Experts of a small language model: width 256.
Below are experts of layer 3 (counted from 0) of a mixture-of-experts language model. Rows are named router (the router's row for the expert), gate (a neuron's input weights, with its number), up (a neuron's input weights, with its number) and show model dimensions 0-255. Each number is 128 + 32 x the weight over its row's rms, rounded and kept within 0 to 255. Numbers have three digits each.
After each expert's rows: a language model's description of what the expert responds to; "gets" lists some tokens that make up at least twice as much of what it gets as of all text. This comes from a sample of Wikipedia text that the model never trained on. Tokens count by the router's weight.

# expert 4
router:112159094144067105154093199093178107136098149081192143105131092147082124122140135086126149110096115088093120155158163166148131125114186105171128147138078143125121123138077099080104110185125127161133158130141146081154151102129089107097144118145138129112140132098124103091143154112138133153140147158137151191161156168111143157137121123108149140166163125213184167146090074170089100117158166102154138190120117177105091067167201165147108147142088152125146173115146122193096179080153198153186162186115134081165142143141092150162163124139171142114102160146182091146122086111114083162077101110161148147121139144105067092141124209131126185137096109145116138095167171219181110137178166116102143149103148126139212113145105117083103134136176102065128159146089151133178147082133144
gate0:158119158118117179177128135173181127124113071160057135157137129173110122118213099072096071127155105115118115129089120132178134117076153119213116133160140139158084167131084148105127134148134088131177132067154189022092118136157200163127137071087118111119140127111090136147211171078127129078134120170109160143098130144119088125102133122134152112176174130162148156082136110157156141112107149103190123164159098072133146167145143106106114158124163166130127165151116071111097079077153175093167123089171067109150148138077126136206125130145168132102126131126073153112109097138172088160117122139130115098182125139137075109121136178148144156119086127085075133115102086157110121177184135142130123099098173173128119073181103094123088127067133123162121123105154111141168132148188172
up0:171152144079105123124108143105179093129130083125132144117120134136121153154141104184136097110110135183157157032175128167100135128127075071142142081162135109094148146158134129128086141153092127139120132147103162106167155116160097170119182187135199121203074119122111165106075098145138150158133168126108135159141122152128135100130130064123131125127116140063146048148175142142131078166162180134150118109098146123156109156120165144130126128147132152147133094137177123075143151184133062110109162103169165128153133115119115173073116091200119107149157150144134059096132107083109171146088108129164102111209132106128126061146124143167158126121083114160191102079108131121088160056162113126152196094132154136153101080142072067153146167125124105215088158159060192131112070140105165
What it handles: Given names and surname or place-name pieces like William, York, -ville, plus dashes opening list items in bullet lists.
gets: "-", "a", "e", "o", "i", "y"

# expert 31
router:113111087090076089194083121128143095144066163127160169134159114117099073066082101134181118163066107139127070149143165199148104107109169094166083152193114179080096100150125037082107101150126056109116125129181169082147159118134129137153120109144118130144115152089152164118112140135160147118138138173152149170119184125103154154150100111156160144152170164159164134177091114135160122137137156124141135174123108139082117100126167121119118113184086115137111129166141100141079189106141129192170147143102108070195172161094089142141110083120191154123088175161168063131092105158094114168108136129142147132159135163099100117081173111137126165110111117159097172136136131167157060163181140178146127149127136120155140144077139126077123149106181103155137201127107116196188149093133180
gate2:136118099183067104172095136097151154091094079141101098078112127106185105114082115089158149166098073127124116141190133163101132128146088090137105149178095097091109141099151116118135114130122085112169180206168081073096128121122089082082108088103210100114104108123093160162113134058120084129117153144096128112128138081086108185124144122121121031084115123176131181100133167142153104151179166126161149122147123156119173063114138106097138067167145061126148088133174129168080143178183152128113140127177118074106113136121162077099140132080153223157138136131157141095096111133141128091106080128089143151127154149139169133163136111210185132111121154163172120196148120116145109118109099181080081141107073138157174101119123093136098141191144135134122117133128138140147147100105174
up2:186123099146166131176077150150154101098131143212125111102095128129142110105120110150193145137107131165189139145130168050139042124175099149145154161140105122163108093079085122131140133147111149130164061123163117056151153128134179133138131151130173111120064166143133172121086121105153157128087084176146117131171183118127151134091097061164091156125176197105122161168133137136112142095125110118020105106114076129108109129123122112135166162124160146139137145166159126131114164191181157128092139097122188025101156130125175100130084158124189123131122184070140131064143125104141170113049119136168100130140111107108080120159124113179118142138161130096168108086060113129106089124172075106122130048123133113102173121122143095152160105121143100122177152162158162143136154138103147
What it handles: Commas and periods closing introductory or subordinate clauses in narrative prose, plus clause openers like which, that, who, when.
gets: ",", ".", " |", " and", " that", " as"

# expert 17
router:067109112086081121147100197129168085149107153104131147151100163194099094091109092108138157205097130111098133140136150157148086182095175126161100170162105167124156100147100087112097096160093092149161164064142142086160139095170117093142165097164128089091111095129141159113150145154140153109161152092135172143167169162091187165150094156096186162150151144160148176170108087180101116132139170108159162159086121181084095089175147136163088093144105146151128148167165060150115153104178174161167124160098071085160171119120074154179162103104144167136090138170168086171093113110094104141126136130159160133147157121142079134092114157116118155139089093140112193115192158131149103167116167141130181180093097163145160164102078109107092107148147096068150162177111138160158157097149161
gate1:127164102097073119151145123124150106150127116135089133162113148128180154114141127080130141074119148140095084137135050135065190162149156141154106141065152094108100135165101133167075032140054125114164097162128151088172134169120148148150122134168192147084141103138125158204185178141095142137114150110168131121137127166099171120168131102148154155132096150177121137146125108116159146089151103125090122109210101154106118092143164130093142179139127075126140091136082114099086117120133145161139150182127055129148185065155124085170183099035132138125227157133131107136137142129117134138179094181135053113091116109150136159090135130156151144189157112111129096091112076154160102083110188050127165144115122136123132168098107103177122154136166097194122159138129107128150112164136166
up1:131137071074114157181110150130109088140116148149111127125136111119153119114082109136041146078141175105116085097081121123121170090129162123102105116066105094164101105154108109184154106107109085127143095133198097140130048098137136118128122102135128096185145122135156140202144143058110187140170114203142094103210144111139056198106103132114115117082114096167127175140135130096080152078111120119179135076164158127072122098164061146082124112143124106142119099142078131105140117083152105199154113111112120146128088181146155114131128096089108154115134188153163097126075104146097124091145166196161111186104149152184145188122096114127124162123164144067112108116126132102110123070110133128139108112094081142119179135114104135151078078105149068156112135068090146121174040121134138
What it handles: Bare space tokens and short word starts in tables, coordinates and election results, e.g. " re", " co", digits, the coordinate slash.
gets: " ", " \"", " 1", " 0", " 3", " 2"

# expert 16
router:104164101146096119167096140075141094149068153117141136133120144137116083053113060113149134115103113130115101132119146175137111159112225087160115127180076167097131116156144094081115081161120099172141224143152145083114170096142120118142114111130114088058128108110126120134135121120145149138164128125150145167143182164064139167137107116114183169117151168139131195202092100144102095148171152139155179199121102123068041103141185134148109114149090137116139143145158091192096162104161180166156147164127097052189171154142090129149136074110143146151083161179155122141097130118142078174140159158146137133152191109167083119122139163131103166125101127206122116139125129179160074154130153132114149155129148133148159157100137116061148110137192132124157159153093155168159169090155129
gate1:131168128132135155177160103091095104111137135091147093101169154075039122169115125074157073111131106151140123150105133208170160131115094154142130207185150157089153189102130099137132136093132165085145204152159141165106097177123142145189148123139115103145171092143146150154137144135168053122152147150149135132140185167109151083143170146091128105107156089152092117141180113113102122142118132118149156040183118123111085106161142117113121107145143085108063093178091129098103139139104142132194078090133056127174141152173143126202157096097135104151113077112089047059137096188114133134081106121144120118142142128156176149104126147176129168101142131151184108142135110101187115161140113131155214127135157148099074163146081101080138099112158167137123141106145107126197112116096147
up1:113117157176115172156120078105126190078124141126163114110127164123096142164104156116145080160142091126134135162055119196153099197070176109147120142083157163098111147150128123126065165165135092134094163126153186165133093121159132131147132172174117120166105143130146051157159109084084165142121104090130107151096108119108135115156128170079179138103174109161104128158129096123207139168179115133155111144142096112114153143107092154108148065133155144107086182094124149106110205108167113132100153055140093116143118118111128129104095085123148200187065142126155143136133132114171112138154167161160183109184135207137136130115093073152141123093105178132093104172133107053167038124173134123107132139078059086123126156099143201111093135168161122143131131097077077149121097126123111
What it handles: Pipes separating numbers in sports and stats tables, semicolons in number lists, and the article "the" or "The" in prose.
gets: " |", " the", "|", ";", "-", " The"

# expert 11
router:152144079123092117157069135130155110151074144112109134122128152123089073084079107141148143132105078117121127131168139170160124142126174120194091141178055143099130127100078088121116108168115096120118164107169157068123139096161117140137118139130126110119125117118161148148156128168101190114126114150152170167113157168095142135143127123112193140128157138147182161141066114123113123105131182127112123199148152173106105075156123119174155080150069144160142171156127108134138184068155162144195114155120138065197205109127094169144119093099176167100063136182199108188103129078085090172136182137182141104174179128115092136133143115150141142134087092155135143122154131166113122170160196140133140116122093170120169123102135087084125115148139070112181163134134194134188154062173197
gate1:201141145152114127128139102128154121163089109120124126142095142129176121068145121126064183065139076133108109153144114131089159126150143135099165062114200158124177070140114126129176126096102109108082124094157085118147099086098098138104223071148106125110089140142131180143200122153149108158136127107146142140178071119152129153186117124135118105172074167136148161117109102124173155127103104065093201139164119068096094129108129176167091165106085158104106198141111121115118159186110126116194085123161160135175164110161169158131143211135137142068118110127115128141094119202158112122148105184102125154098218118124131174119170116161094133094093123180126127102152155162109078142092136121144147091132118072130200131184103151161116119149152156171111110114134192178124095149114147
up1:086157117082108135168135103054159153097141130098118101085208091102114105174165140108156150141145179095151097119082136161134175132125092126161106137175200114158148166110135175153107143126161088163130134149163150149160109136096107130143066148106173114173189107091138167147113109127152118113092118187104196085129123171154157131105104185154149091108104149163139137133074160144120080065180154171144116111145171124125161139133089093082135135194050121104167109149093081094138081074128188093127127163100147101130137102134133106158143128149086126150154096162134112069161079108128134145146148023091146105145128095121156124113169137085193154110154158105087084109118132130143142093087069176136120112072163162129096107129159125145127131094130122067166159077160113110121136017142083
What it handles: Coordinating and, or, commas and slashes joining items in lists or series, as in "2010, and 2014" or "elegant, and gifted".
gets: " and", ",", ";", " to", " or", " ("

# expert 6
router:109110095111115124156081169131169074167082164089175180130111128168099076108101084114146156157098123062078138167176144173165157189097163083193124171148101155089175135142111098106083083160104108134148161102165134073130163107132111092165127097166125119105116123129117105130146126158143163100172138091141156143162160181101149152123080131098162146129158172161167151140084095172106084126117178097118161179099112165105066095138164159163121104159105146136143148169146103144097176085151162177181118161081108092168143165089085166155146074143159159172080172161144077144110131080091122150114139149130154145139158123135116130131099189092057157101086099159102127091165134162153115185151170148105175147080130192151180179098098078096110115146143109070146151124083143147171141104188154
gate0:165162199131123178118114129211107115124096109140164140095117119115165145155149076093122105151123150074145144116172121125159131132124121057191108126151111158128130125136137102170103136133116116184148163135067076098125066176138132100167054095141094156121110142098095174086121096144153147135207180107184093098165174151119147190168109155129111182115120162124132153169084138084103080131130166074127158180085097118137108104119205038096221128190145078113135148092124084111136119106110131127133174186095103132115045152120150123093083123141126119102140143153108088158117161109157172076178117186110095164124090138137137101142108188132132102088159093120127089061160096099177117160172133126107120141115123142101173109083099137105101100123140118069147153110093106117128145134178092
up0:137160184116131086140164092153160124121145152132148097118157069107153144225134054087108132163087139101129160117193115149152178180089135105159085111104134153186161153103126114141133182152121145153153119132079128112112092112088156129137074070145136140139125149096141132094122138155097085093157187107096133121154116114103188156118115189157174132129096139131164177104086118086171128111176113094135151102131168109189152081133170121075167076128143095094167116159103146068100102046130096089154098149098119194157026134117169119127133089153122125093125115114176092163122085113086160127148177155039111105133149113064139140121099167088131128091098108114081104066164064134171132134119161105104118156112121170159126102128074127103113107098118117083062160088098095102169099118147118
What it handles: Month names, years, "aged" after death dates, and parentheses or dashes in infobox lines and table cells, such as April, 2015, (aged.
gets: " ", ":", " was", "ed", " October", " April"

# expert 25
router:092160086126087089157105173103196099160083168077150161140096124145121099101122102080157096130105114102076107150117165178156127146143180099180123179166043179116165110148153115103085107142117113151124172111155148089149188092138123135135145114112108097066104112136160094125150158126103160108127161126140167189143174170104183160120103106088184175166129153173141164158079109174129130143150157155146144164123106148083087086128166123164114132165095141115146166153159094174107165099177165142173161171144058109165161116142114146203162079106164190146074172177152074161115100126104101132105169165142135132162147146130121140116105187095127160160081095160108171126165154169155081145143162130092150178080119146136178155090130064089127123140156133095169125149083165191144158083140149
gate1:091174105134101129144095147131153100123103163099118190114162114111157145116192093165175148112122139116142158106141139147161141110120073086139164152154136118184087149100125134161118113119143184149143099166129162098137152140128144157100147120112189116085190146102191116129125150122109204144124146118132100115158141162139191125177120112106129114132101113134109079136157151175092130115170122208121088117157059120098138140114165158154106110187055103132134060076205130196161150083153137128039137134105155094125159096161117168148125120194135114086135164220169093095143111132132147149133126100094103071144126160125122084112130156101163139097179110160070207100120124185115038139165103127151112104078089148154188149119140131167124189144184124108103135075178136119160141174083143
up1:182101135139120138133093124114141103168120172107138215144119111137166160134176081173124101121130094129168165136141148208157147157136126164123149128129111089200137106089119181117086104101094211131094156125096139131162157136110116154095142133080200126100196143124199122138072147141159158147089174119117109099094208139166188162141117133150111170095126155139155058134160107153147107118132113144115087082132089087101149166138108148125106137175056145124109094146199127137145152139149161120095122121139137106138128165178120094136115176105129129100093155167175103185144124087158134156162122160128096013195078187108092085100088162073142132094159102156089152122200132154164120101147108124144116091090128111070145153055139119136188136155138086090124130108176135101150145138098138
What it handles: Articles and determiners opening noun phrases, especially the, a, The at article or sentence start, plus table pipes.
gets: " the", " a", "|", " The", "-", "The"

# expert 39
router:129144139108082116153095166110188116144072147085131149114124141162128091076115095124161142151068098055083116160126154173121094145112142120179095141154097137098175156130115074097098093177086104129166192117150087101152163123134103149151153106162158113118135113088152119127144099166125147109162155140139153170188161210088110126162105145058175147120138162149135154154129141176126134128160156150155127153115115189111084114161162155134119081183090158133154141146101085170103150060139215128161134148075134104167154124042110157142125091095163159145085157189178117187086105097077095175101137172112142135136180103107089109139155130144123188114086098123136101110153108160123062142175204130125189164076124189125154139091128106091141160129141135101156160119108166168134169081166173
gate1:199114130138113070094148135174120137094068186171085110084063093079129114139131144153101170119080089160053127194062105183123108084161152123141170179150118124100135153158178129148043086138120093131179147167140129122130193145114101146125101088077097124161142145084069059110106138204133122110150168155185154179153133139101150149119156167107151141135122143157125126108138134118172107082087119120104139161105176185160157116087142153152075118176184149130123150108091101158125071133135115111089119169112154161147125143120088112157091103129111129131132145161121116199064165084135157136056087175140157104108183170156113152086136124104087139159087129078161100170111100115115132102091153161071110121162177157114106098112142102147137105131164104146190120186106110105110173099156122
up1:134158128065109133086095136070143119115161139086149131130192110114132134096125117012185128145178144133165099100149145096142159151129126170109111136112150141192155071147089135112163145167138201117142109090116184144161180123144144176115101165157146105106131119172149174121132152103112089114141070152063102070118101082155119132140070080148108115126105131107145127151080086119115103141142147140135123146172105110062139123219189108125153163092115146086140168124180161066143155132146103129106141149167123111184110090105178166152135142165131119133174154076108145062193118158119113155148195091085132139137093076096063144095162098109128073147148112093101148105176179161125067151205072148175109093089096123101141141132144151122195139129146153127087110170123158106148084121111115
What it handles: Prepositions and quantifiers opening phrases after commas, such as with, among, during, between, most of, many of.
gets: " of", " with", " in", " as", " for", " on"